config.toml
num_hidden_layers = 14
hidden_size = 128
n_experts = 48
experts_per_token = 2
d_expert = 96
d_shared_expert = 128
hidden_act = "swiglu"
moe_layers = [0, 1, 2, 3, 4, 5, 6, 7, 8, 9, 10, 11, 12, 13]
router_score = "softmax"
normalize_top_k = false
routed_scale = 9.32
balance_loss = 0.0115
balance_bias = false
router_z_loss = 0.0001
n_groups = 8
groups_per_token = 2
init_std_router = 0.0135
lr_router = 0.000503
vocab_size = 6482
norm = "rmsnorm"
norm_eps = 1e-06
tie_word_embeddings = false
optimizer = "soap_variant"
learning_rate = 0.0106
beta1 = 0.95
beta2 = 0.98
batch_tokens = [32768, 65536]
max_seq_len = 768
train_tokens = 262300000
max_steps = 5444
dataset = "wikipedia_en"
Below are experts of layer 2 (counted from 0) of a mixture-of-experts language model. Rows are named gate (a neuron's input weights, with its number), up (a neuron's input weights, with its number), down (a neuron's output weights, with its number) and show model dimensions 0-127. Each number is 200 + 30 x the weight over its row's rms, rounded and kept within 0 to 999.
Before each expert's rows: "comes after" lists some tokens at least twice as common just before its tokens as in all text. This comes from a sample of Wikipedia text that the model never trained on. Tokens count by the router's weight.

# expert 24
comes after: " of", " the", " (", ",", " a", ";"
gate5,173,220,255,170,209,186,212,227,193,117,158,218,162,224,217,176,191,206,223,210,216,196,193,205,187,252,194,185,194,169,157,164,181,203,186,190,246,190,175,195,249,181,192,229,199,155,193,160,164,193,231,168,187,171,177,197,184,188,239,208,173,167,186,236,149,199,158,197,168,265,211,192,220,248,235,162,243,198,241,227,217,170,200,202,181,183,197,242,164,120,193,158,187,168,219,183,162,187,227,177,191,225,176,162,191,202,185,205,160,200,219,230,228,153,261,217,194,244,217,262,230,132,164,215,188,240,210,251
up5,222,198,195,237,142,188,176,181,212,171,195,201,166,207,168,239,212,273,237,265,187,196,144,209,206,220,222,220,232,171,168,166,190,207,159,193,236,178,246,203,236,177,180,196,201,216,230,274,205,182,150,213,212,218,241,211,206,156,201,221,236,211,196,188,228,187,177,216,259,210,181,206,218,202,186,249,197,202,259,185,150,177,186,207,246,209,208,185,232,184,182,190,206,188,276,138,221,213,241,244,247,164,179,282,240,191,215,143,189,220,200,167,219,205,158,237,209,196,181,215,214,184,220,213,216,197,254,234
down5,188,220,166,195,169,198,188,227,159,184,182,227,214,208,205,179,220,210,207,181,221,221,154,240,121,188,241,223,224,222,246,196,220,228,236,196,210,135,227,225,191,259,232,241,220,192,220,208,226,168,168,157,223,212,214,194,196,177,195,184,177,231,209,183,173,202,177,181,227,238,190,208,224,188,162,229,130,182,166,159,261,198,207,172,201,194,181,148,225,228,201,203,245,241,244,164,225,178,221,228,212,239,196,222,198,170,173,218,117,199,241,194,243,185,227,222,254,248,219,208,131,194,251,241,220,235,203,237

# expert 36
comes after: " the", "–", "-", " in", "19", " is"
gate5,175,208,206,177,220,213,244,252,193,205,198,224,198,214,234,195,244,219,175,225,231,255,183,188,199,233,195,190,220,199,236,132,194,213,206,215,154,239,201,193,162,162,174,183,245,221,275,171,169,186,211,186,130,183,223,213,171,200,178,216,183,202,257,231,206,188,163,185,185,215,218,236,220,163,212,188,200,223,234,114,188,204,222,247,208,211,158,181,174,185,171,214,224,194,133,207,171,229,203,220,248,176,240,188,163,213,205,168,228,168,244,207,111,198,194,185,151,188,196,180,164,232,222,173,154,181,240,161
up5,224,195,183,192,214,218,214,205,222,227,202,203,246,148,196,210,182,207,195,197,182,288,209,143,174,164,207,173,206,171,222,233,175,214,157,207,183,184,268,206,238,152,209,209,166,193,188,211,142,184,191,224,249,221,188,209,201,187,188,186,190,189,182,205,155,168,217,168,143,171,202,194,223,163,228,177,179,150,184,219,184,219,172,195,248,209,276,201,190,213,218,188,220,175,211,186,199,146,159,159,156,223,175,181,112,145,235,173,191,254,182,251,227,231,189,180,213,159,198,209,169,218,139,150,241,205,195,191
down5,189,208,233,208,232,173,219,180,185,162,222,218,228,197,205,160,174,204,187,179,179,225,179,167,206,167,206,125,237,176,182,237,228,192,174,218,193,236,230,207,258,186,201,181,217,189,210,215,158,237,204,227,256,136,226,194,252,265,195,193,189,231,155,242,207,249,205,232,197,171,194,209,220,187,187,235,227,276,167,149,174,167,142,239,196,249,225,219,201,224,193,170,264,170,219,221,188,185,217,190,218,137,176,202,178,149,179,209,268,233,153,201,205,236,193,221,214,233,205,207,200,190,228,155,202,236,221,180

# expert 12
comes after: "20", "-", " of", "0", "=", ":"
gate0,199,183,215,220,285,204,216,228,197,235,226,218,191,226,225,188,125,230,224,232,153,242,259,206,185,201,177,197,218,232,218,192,222,202,193,172,230,233,178,238,206,197,209,263,199,184,154,165,161,239,197,190,173,238,179,199,146,196,192,250,148,158,153,223,201,234,188,202,183,238,192,206,172,232,238,199,215,180,241,176,230,195,219,151,202,184,260,243,208,217,234,174,221,237,191,165,156,234,169,223,151,169,153,183,203,201,187,168,189,214,226,202,157,171,236,129,205,172,222,224,201,240,249,171,198,190,196,185
up0,193,202,206,229,221,184,233,233,178,196,158,209,213,210,206,202,168,171,198,245,176,239,219,139,143,217,211,158,194,253,226,212,183,181,252,159,217,241,146,241,234,206,143,127,176,178,177,207,173,273,223,227,160,234,208,238,151,213,238,183,211,160,154,227,241,202,222,197,215,154,205,218,169,156,170,208,227,209,197,205,186,230,222,232,175,178,212,205,190,192,197,183,160,212,247,198,205,220,191,211,181,174,189,177,155,221,215,194,209,235,178,209,218,191,150,103,224,178,175,177,214,138,201,176,160,204,191,188
down0,178,257,220,184,204,163,202,206,143,236,187,221,187,191,158,232,217,168,220,242,195,160,207,162,198,205,264,167,184,233,185,203,229,184,222,178,176,225,188,188,211,226,196,176,223,187,175,151,214,168,193,213,176,218,200,171,209,198,169,208,183,168,170,203,206,183,248,219,181,172,286,187,164,172,193,220,215,209,226,212,214,188,176,224,182,241,214,178,286,196,127,166,166,250,210,203,203,239,183,214,265,241,198,159,152,205,175,177,207,225,160,241,237,214,201,231,191,159,128,204,199,218,149,206,157,203,265,202

# expert 30
comes after: " ", " was", " a", " to", ":", "–"
gate2,178,190,235,201,183,239,198,262,172,224,195,202,203,198,185,176,189,208,206,191,147,212,219,162,226,213,190,176,199,199,190,193,155,187,188,160,180,204,200,181,143,207,220,169,188,275,179,205,175,233,213,221,210,231,228,217,239,180,167,201,193,260,178,227,171,241,211,187,213,176,219,158,258,107,236,255,262,212,218,234,226,149,212,170,212,224,165,199,181,148,218,172,194,180,182,157,213,213,202,177,175,230,244,209,152,217,150,206,194,242,156,173,200,189,226,133,226,181,197,231,222,198,270,185,154,182,185,226
up2,212,253,236,197,260,193,191,236,178,206,269,225,199,181,224,200,186,173,205,133,171,207,205,210,200,247,225,190,247,201,209,171,189,215,177,212,191,205,199,236,204,165,157,207,219,194,214,228,190,220,191,234,240,98,183,197,227,201,228,242,176,166,216,142,248,205,209,251,213,154,198,188,138,255,175,226,118,164,232,215,209,237,221,207,151,183,225,201,227,178,194,210,244,228,229,229,209,220,240,177,199,224,175,190,180,179,195,218,244,140,188,218,177,231,162,205,166,216,242,195,220,151,213,190,190,215,222,195
down2,215,230,233,201,236,201,186,185,233,198,176,213,174,249,188,179,197,180,187,198,187,241,227,215,269,151,154,204,187,218,174,229,170,171,155,194,197,223,219,240,174,168,181,229,225,218,168,234,189,244,153,224,212,191,219,182,190,240,218,202,205,220,176,205,203,239,182,183,208,147,275,209,188,233,215,223,221,155,186,167,222,173,172,233,211,186,193,204,216,186,190,200,120,222,219,238,200,208,250,173,205,251,181,205,194,184,135,202,229,226,184,242,186,216,226,247,201,173,200,233,233,207,241,231,275,208,212,92

# expert 38
comes after: " the", " was", " is", " to", " a", " and"
gate0,190,224,258,208,189,183,187,210,175,177,192,223,225,234,147,240,169,237,210,223,196,235,256,223,211,234,190,193,180,149,205,150,168,253,188,171,179,255,177,173,180,207,224,153,195,245,203,192,235,215,180,175,231,199,178,158,158,255,244,199,210,171,197,180,243,212,183,216,220,183,221,211,214,214,179,245,226,210,187,207,179,177,219,169,260,211,178,232,175,242,201,203,260,231,161,222,154,233,182,232,161,207,181,248,150,210,162,214,240,160,167,185,199,182,216,227,174,202,305,195,220,195,261,203,187,203,208,205
up0,192,188,171,179,168,155,153,215,172,182,249,225,245,184,229,193,181,202,226,278,245,208,230,232,222,143,185,243,181,203,208,162,194,186,164,219,224,224,215,209,156,171,224,212,209,203,226,210,224,177,167,247,195,170,222,236,214,269,188,187,183,189,177,191,214,180,211,283,165,227,234,192,147,212,249,194,212,206,234,233,184,271,127,208,205,158,192,215,151,254,163,191,251,208,186,186,199,203,187,221,231,189,180,179,198,187,237,254,216,215,172,185,208,196,214,199,194,156,172,216,172,166,227,194,205,217,240,138
down0,215,190,228,199,232,190,200,178,205,223,231,180,226,187,179,171,162,225,183,253,229,240,226,222,221,159,215,235,177,232,205,199,255,193,201,165,197,221,141,254,176,264,176,204,230,155,220,210,216,189,203,221,184,226,183,213,240,184,209,176,222,254,146,208,166,174,205,216,216,195,206,161,166,198,216,167,193,211,264,203,227,208,139,254,169,156,180,210,216,247,210,194,213,217,220,170,156,207,195,231,119,172,179,203,210,161,173,181,212,144,191,196,168,196,178,192,199,137,178,194,190,185,130,149,230,254,153,172

# expert 9
comes after: " (", " S", " \"", " m", "S", " s"
gate0,193,239,228,134,228,197,213,235,214,184,252,175,164,154,229,169,199,181,210,178,158,188,213,252,162,259,209,215,195,188,229,178,162,177,205,229,164,190,146,179,199,225,213,198,139,230,248,157,174,225,205,185,158,162,155,214,179,176,193,214,242,155,224,183,141,188,180,169,236,211,231,248,172,203,200,179,195,226,198,216,217,138,150,276,171,194,225,212,198,193,184,190,196,227,175,240,226,206,216,181,179,146,201,227,188,222,187,117,238,188,221,237,169,169,227,194,176,211,238,237,220,178,167,183,217,203,208,218
up0,187,196,163,235,189,208,194,178,234,228,169,204,235,264,154,210,197,218,209,222,234,201,197,123,276,153,166,151,175,204,234,221,238,200,194,179,242,210,212,221,229,191,177,219,239,153,152,277,226,172,162,216,211,200,219,177,228,252,215,220,161,186,159,200,240,169,254,228,168,219,181,156,233,188,226,227,190,184,217,181,213,243,271,163,198,184,163,181,204,169,226,191,187,169,243,215,209,211,168,231,199,212,225,196,254,200,253,255,164,216,173,205,200,208,185,194,238,172,177,169,190,240,205,222,215,206,194,189
down0,220,206,144,217,178,206,213,224,183,202,207,184,233,234,169,108,179,224,250,193,198,178,228,172,202,228,233,186,221,181,217,239,190,181,131,166,174,200,210,208,181,196,221,200,220,158,246,191,154,165,225,196,143,175,214,217,185,195,236,197,192,256,200,252,200,224,212,152,132,204,248,222,192,180,216,273,207,222,216,250,149,220,193,189,156,169,203,166,137,217,190,238,199,227,160,192,235,215,202,205,232,186,208,237,202,228,252,212,200,179,183,234,152,166,187,140,206,261,199,189,164,211,223,210,192,223,177,204

# expert 28
comes after: " the", "\n", ",", ")\n", ";", " and"
gate5,178,143,196,182,152,135,238,223,224,188,191,198,232,179,194,197,177,187,235,191,210,228,226,170,179,184,233,162,221,217,233,197,207,251,187,133,191,187,254,227,205,178,157,198,171,174,187,155,168,168,238,239,224,168,201,186,216,242,185,176,174,220,189,152,206,191,126,159,182,235,257,170,237,166,201,189,217,189,191,228,194,188,227,193,225,212,213,208,166,181,244,198,180,271,243,259,183,225,225,174,204,199,178,161,191,170,214,191,165,207,191,169,164,196,155,156,219,198,121,192,212,228,207,168,160,247,230,176
up5,198,255,190,221,212,209,188,191,226,231,245,196,185,208,214,166,219,182,180,216,267,178,179,193,213,218,213,206,259,200,195,204,179,141,253,219,236,163,175,171,219,197,187,276,199,187,145,230,168,207,201,183,171,174,203,185,161,220,214,225,180,234,226,219,208,214,212,116,156,187,182,162,210,177,169,186,230,188,223,206,206,210,172,177,165,164,202,208,209,192,116,189,263,233,219,164,169,226,179,152,231,226,187,239,234,201,161,242,279,226,183,190,206,240,206,192,151,228,165,222,188,211,222,242,194,155,164,194
down5,179,246,252,198,171,196,194,193,267,195,176,191,188,183,159,164,200,213,197,163,234,196,210,178,201,168,174,173,202,153,224,237,238,164,220,205,193,240,148,192,168,187,195,222,153,199,171,227,157,188,180,209,177,272,220,182,146,235,208,224,200,200,237,183,203,199,148,233,189,198,198,170,229,265,227,236,209,228,224,187,232,219,154,237,195,260,150,164,197,190,228,252,182,245,192,206,183,230,222,158,214,207,206,225,191,226,159,190,225,160,236,178,209,238,254,222,208,267,205,154,134,215,207,222,190,161,229,199

# expert 35
comes after: " B", "B", " G", " b", " C", "G"
gate0,180,188,238,189,224,231,221,178,205,207,245,191,185,172,191,211,238,162,231,198,170,224,171,150,136,249,109,193,171,200,193,200,245,230,174,235,161,118,194,176,216,221,196,198,191,208,198,242,229,186,238,232,127,251,215,200,215,215,230,186,190,206,179,227,184,204,200,197,233,196,236,175,259,232,224,196,190,187,194,217,249,225,172,189,222,140,220,177,221,193,177,224,233,253,225,176,196,175,207,147,221,195,208,212,171,160,177,160,260,231,228,161,149,168,196,228,164,206,169,163,216,180,216,226,221,214,221,170
up0,152,179,230,221,225,225,193,173,215,167,223,175,212,153,188,194,234,202,154,215,189,230,208,160,130,244,144,153,184,170,214,201,229,226,212,221,183,145,205,201,220,260,166,199,183,189,241,194,262,190,216,204,174,253,226,203,197,214,143,185,173,203,179,206,183,188,213,181,196,215,214,174,252,256,218,217,217,202,178,214,250,213,168,177,215,182,236,229,240,179,193,196,213,234,200,190,170,139,219,148,226,201,200,169,169,151,145,147,222,236,183,200,157,187,187,222,153,166,198,155,197,178,253,236,187,263,226,188
down0,179,152,146,193,206,244,240,176,230,274,217,172,210,201,261,164,240,190,224,212,188,145,199,206,182,223,215,168,193,230,165,173,185,200,172,141,202,205,215,152,164,179,216,220,214,198,210,166,213,214,209,216,220,204,175,192,185,231,180,158,150,171,195,204,245,237,196,185,139,187,226,226,183,191,165,242,190,221,201,241,204,210,204,161,199,242,164,229,232,215,225,212,218,192,172,188,239,180,243,165,233,163,159,153,176,250,222,180,200,199,191,220,219,173,166,186,201,167,225,175,132,140,220,228,186,271,226,256

# expert 34
comes after: " (", " \"", "-", " un", ".\n\n", "=="
gate0,190,195,232,214,189,206,189,188,177,199,189,200,232,215,161,225,217,223,210,197,219,213,187,217,157,185,191,213,232,198,203,181,189,259,257,159,151,197,193,176,198,219,248,158,169,236,202,147,196,198,152,178,208,157,207,131,180,219,165,169,226,273,297,206,161,183,225,236,207,202,207,176,191,176,206,237,217,177,181,240,186,189,222,237,204,168,196,240,197,180,240,223,213,234,202,205,219,236,251,246,211,184,200,203,201,137,209,215,178,197,267,145,160,207,191,168,166,180,234,267,175,253,226,235,175,227,235,190
up0,160,160,176,185,156,182,245,179,172,166,219,211,202,247,131,264,266,175,241,237,199,235,203,212,165,216,195,191,257,203,189,195,209,181,244,181,202,223,213,131,208,200,210,196,181,257,253,143,186,227,188,252,202,166,225,206,198,159,139,196,195,206,250,207,165,209,211,214,223,224,222,194,199,170,213,241,211,228,194,214,212,230,240,270,191,205,226,215,182,186,218,218,217,174,201,206,236,202,245,240,246,173,198,178,234,193,263,217,177,190,248,167,177,205,186,157,198,187,201,224,151,262,224,204,196,220,190,176
down0,211,235,207,211,213,203,185,237,184,166,189,150,143,201,156,223,185,244,248,186,209,193,197,181,138,230,219,198,236,245,183,207,210,165,220,215,172,200,207,179,244,169,246,194,232,207,187,200,218,215,182,228,236,137,254,211,199,214,180,168,256,210,171,211,228,153,227,201,144,186,199,262,181,196,202,256,213,201,196,213,231,158,297,246,160,199,148,185,206,156,166,240,215,244,153,178,203,179,204,191,198,248,183,169,148,181,268,194,207,227,207,217,164,227,190,230,218,184,181,214,185,183,216,163,227,203,204,205

# expert 31
comes after: " |", " the", ";", " The", " an", " United"
gate5,216,183,221,200,216,196,256,254,206,163,174,219,241,189,167,201,222,179,240,186,214,232,190,253,184,190,212,203,139,206,152,198,236,179,200,178,218,234,162,218,198,172,213,208,176,252,239,195,189,220,183,209,258,207,217,206,155,164,202,165,198,171,213,208,177,191,140,198,197,205,135,203,179,185,241,197,232,185,227,186,206,170,217,172,250,157,201,209,161,145,277,208,235,240,146,225,157,184,188,176,184,130,202,207,186,203,226,151,175,190,182,200,190,233,182,287,196,230,212,247,203,167,177,173,160,241,207,223
up5,182,209,217,242,221,187,242,204,210,221,205,155,200,182,201,266,212,159,183,206,219,226,169,179,208,221,244,207,184,207,211,201,160,202,212,170,180,229,214,241,228,246,189,235,201,220,153,225,239,194,240,175,264,152,169,215,166,224,193,220,170,190,177,246,190,232,221,151,194,137,161,169,169,121,160,206,206,197,212,177,209,196,221,203,166,195,174,155,130,179,285,215,244,217,219,199,238,212,224,200,184,211,238,212,243,162,234,173,166,243,231,170,182,220,128,210,179,202,217,214,190,227,186,185,177,206,214,248
down5,175,201,190,237,172,205,198,223,153,209,237,218,189,164,247,231,182,201,187,234,214,228,205,216,200,129,162,230,228,273,228,221,211,197,245,162,246,233,193,270,192,185,217,245,213,206,156,207,258,171,197,215,201,177,189,209,174,196,170,208,208,200,163,238,195,241,227,218,184,177,228,226,236,172,182,183,227,191,196,180,177,226,167,169,267,175,179,172,147,194,212,191,203,195,204,214,323,158,241,185,238,227,208,202,201,218,176,183,214,181,146,183,214,206,159,208,217,222,267,245,186,195,226,220,207,175,209,213

# expert 6
comes after: " ", " (", " John", " P", " Ch", " And"
gate2,206,214,160,165,182,180,214,225,256,177,218,232,162,221,156,170,197,214,222,193,180,220,209,176,158,204,254,229,192,197,176,213,199,229,183,204,151,238,208,213,190,161,145,182,222,151,230,182,172,249,238,234,198,221,173,236,220,181,212,161,202,212,144,134,225,244,123,177,244,171,205,172,157,206,180,199,206,190,195,153,204,232,168,206,207,150,200,151,228,217,204,201,200,221,191,201,183,203,239,219,150,180,220,257,208,216,206,189,259,201,209,189,205,198,196,251,163,216,196,206,230,174,115,174,196,121,222,215
up2,191,209,221,229,212,202,157,166,153,199,204,212,210,202,231,188,234,178,223,201,198,195,185,209,237,203,160,150,210,229,219,233,255,142,219,212,195,195,203,211,137,263,250,251,192,236,178,230,234,137,164,184,213,198,194,119,137,201,189,205,162,227,202,241,200,194,278,243,149,204,184,226,243,167,169,220,207,203,196,231,209,167,190,191,218,244,180,252,154,199,207,233,231,198,271,193,223,189,204,189,208,212,187,200,163,169,201,183,191,170,203,196,217,202,222,210,192,216,200,219,172,241,242,203,234,272,165,164
down2,219,194,206,202,213,189,197,183,235,165,211,176,259,212,199,153,194,209,195,266,198,195,233,196,210,202,185,224,195,217,149,205,208,215,187,249,216,162,263,211,240,208,207,195,183,254,172,164,171,207,162,233,185,229,203,194,206,186,166,157,221,152,122,202,178,245,198,179,246,169,180,179,193,111,201,179,218,241,168,171,206,179,148,257,179,199,205,236,174,150,201,226,148,152,214,190,187,199,185,209,187,271,194,165,182,163,198,199,214,229,197,210,228,229,249,195,156,176,221,269,174,193,194,215,161,229,246,195

# expert 41
comes after: " C", " L", "C", "L", " c", " D"
gate0,239,225,159,186,205,175,211,189,157,172,171,178,176,162,167,197,243,198,228,211,148,198,181,255,229,188,146,181,243,179,244,175,198,212,191,147,154,206,225,162,183,154,234,206,190,231,169,172,168,171,164,152,165,240,205,196,212,164,156,194,232,202,210,159,195,184,204,163,166,202,162,165,203,230,212,231,159,195,199,126,187,231,174,238,233,147,224,215,203,187,229,204,176,192,192,190,233,206,249,246,217,216,194,204,240,240,267,168,164,195,220,195,196,250,191,227,212,199,248,239,196,199,245,222,203,153,188,139
up0,244,215,160,193,213,174,218,215,142,184,175,188,184,182,166,197,247,177,230,215,150,196,198,273,221,199,146,153,250,198,226,175,208,214,204,150,175,201,230,174,172,158,225,183,173,228,166,197,149,181,161,156,161,227,214,216,206,177,194,177,217,199,195,157,193,193,168,139,153,212,172,178,180,232,200,235,146,200,214,163,197,235,205,199,243,166,237,212,188,173,236,213,176,174,196,211,258,171,244,253,204,237,196,207,219,251,234,175,161,203,203,181,216,213,185,239,216,210,250,233,209,193,253,194,213,172,177,120
down0,189,162,190,235,204,175,170,167,193,247,224,193,211,136,179,190,195,202,194,150,212,183,219,262,220,158,210,199,219,170,181,181,213,161,197,220,205,160,230,190,197,218,159,185,213,238,193,216,249,166,219,170,187,138,212,218,178,239,203,129,182,250,178,174,176,200,170,119,219,204,233,227,191,161,206,210,184,184,167,230,200,181,197,166,152,265,238,237,224,201,233,232,223,179,145,233,154,195,188,161,232,172,178,147,189,263,219,166,180,184,272,196,201,208,169,151,188,179,193,155,201,207,202,208,178,190,197,164

# expert 27
comes after: "19", "20", " ", ".", "18", "–"
gate2,165,238,186,202,227,192,197,233,184,183,206,201,205,201,206,145,230,157,200,147,179,257,153,219,250,133,209,219,218,242,195,174,244,210,186,197,227,219,217,235,185,217,144,189,167,205,199,219,176,215,206,200,157,207,216,208,231,195,252,284,259,226,189,157,156,246,200,202,195,180,241,250,165,259,191,198,190,186,202,134,184,228,171,166,254,216,191,222,173,225,173,204,193,276,209,196,212,182,175,152,215,154,213,225,192,169,188,241,228,187,192,204,211,180,190,167,250,219,204,215,248,235,192,210,155,198,205,173
up2,165,218,201,203,244,201,185,227,189,201,224,164,199,225,216,161,194,142,186,172,202,223,185,221,235,119,235,241,236,237,210,192,220,223,158,206,228,207,225,230,187,239,140,166,133,196,200,243,166,214,199,172,149,188,186,193,250,189,192,263,233,188,199,195,149,260,139,186,208,213,213,229,202,260,197,229,211,212,195,125,239,197,177,164,220,213,212,207,162,215,163,208,215,239,195,221,246,194,172,181,179,167,207,191,239,155,193,247,234,198,217,216,193,178,201,154,249,195,165,206,193,236,190,220,146,194,197,158
down2,193,172,214,167,285,191,157,186,175,175,163,161,214,239,231,123,233,191,190,168,199,188,227,234,235,234,229,252,210,214,210,200,233,191,186,197,148,181,207,214,221,213,143,181,220,241,176,210,168,272,202,247,158,215,208,209,232,221,229,168,224,188,202,187,176,250,173,226,200,189,219,234,200,267,153,193,200,215,142,185,219,234,187,232,222,198,197,216,215,205,157,235,250,237,216,234,198,204,187,204,201,238,220,183,213,231,175,177,185,134,193,234,191,190,206,126,203,162,207,211,244,144,228,174,192,197,207,222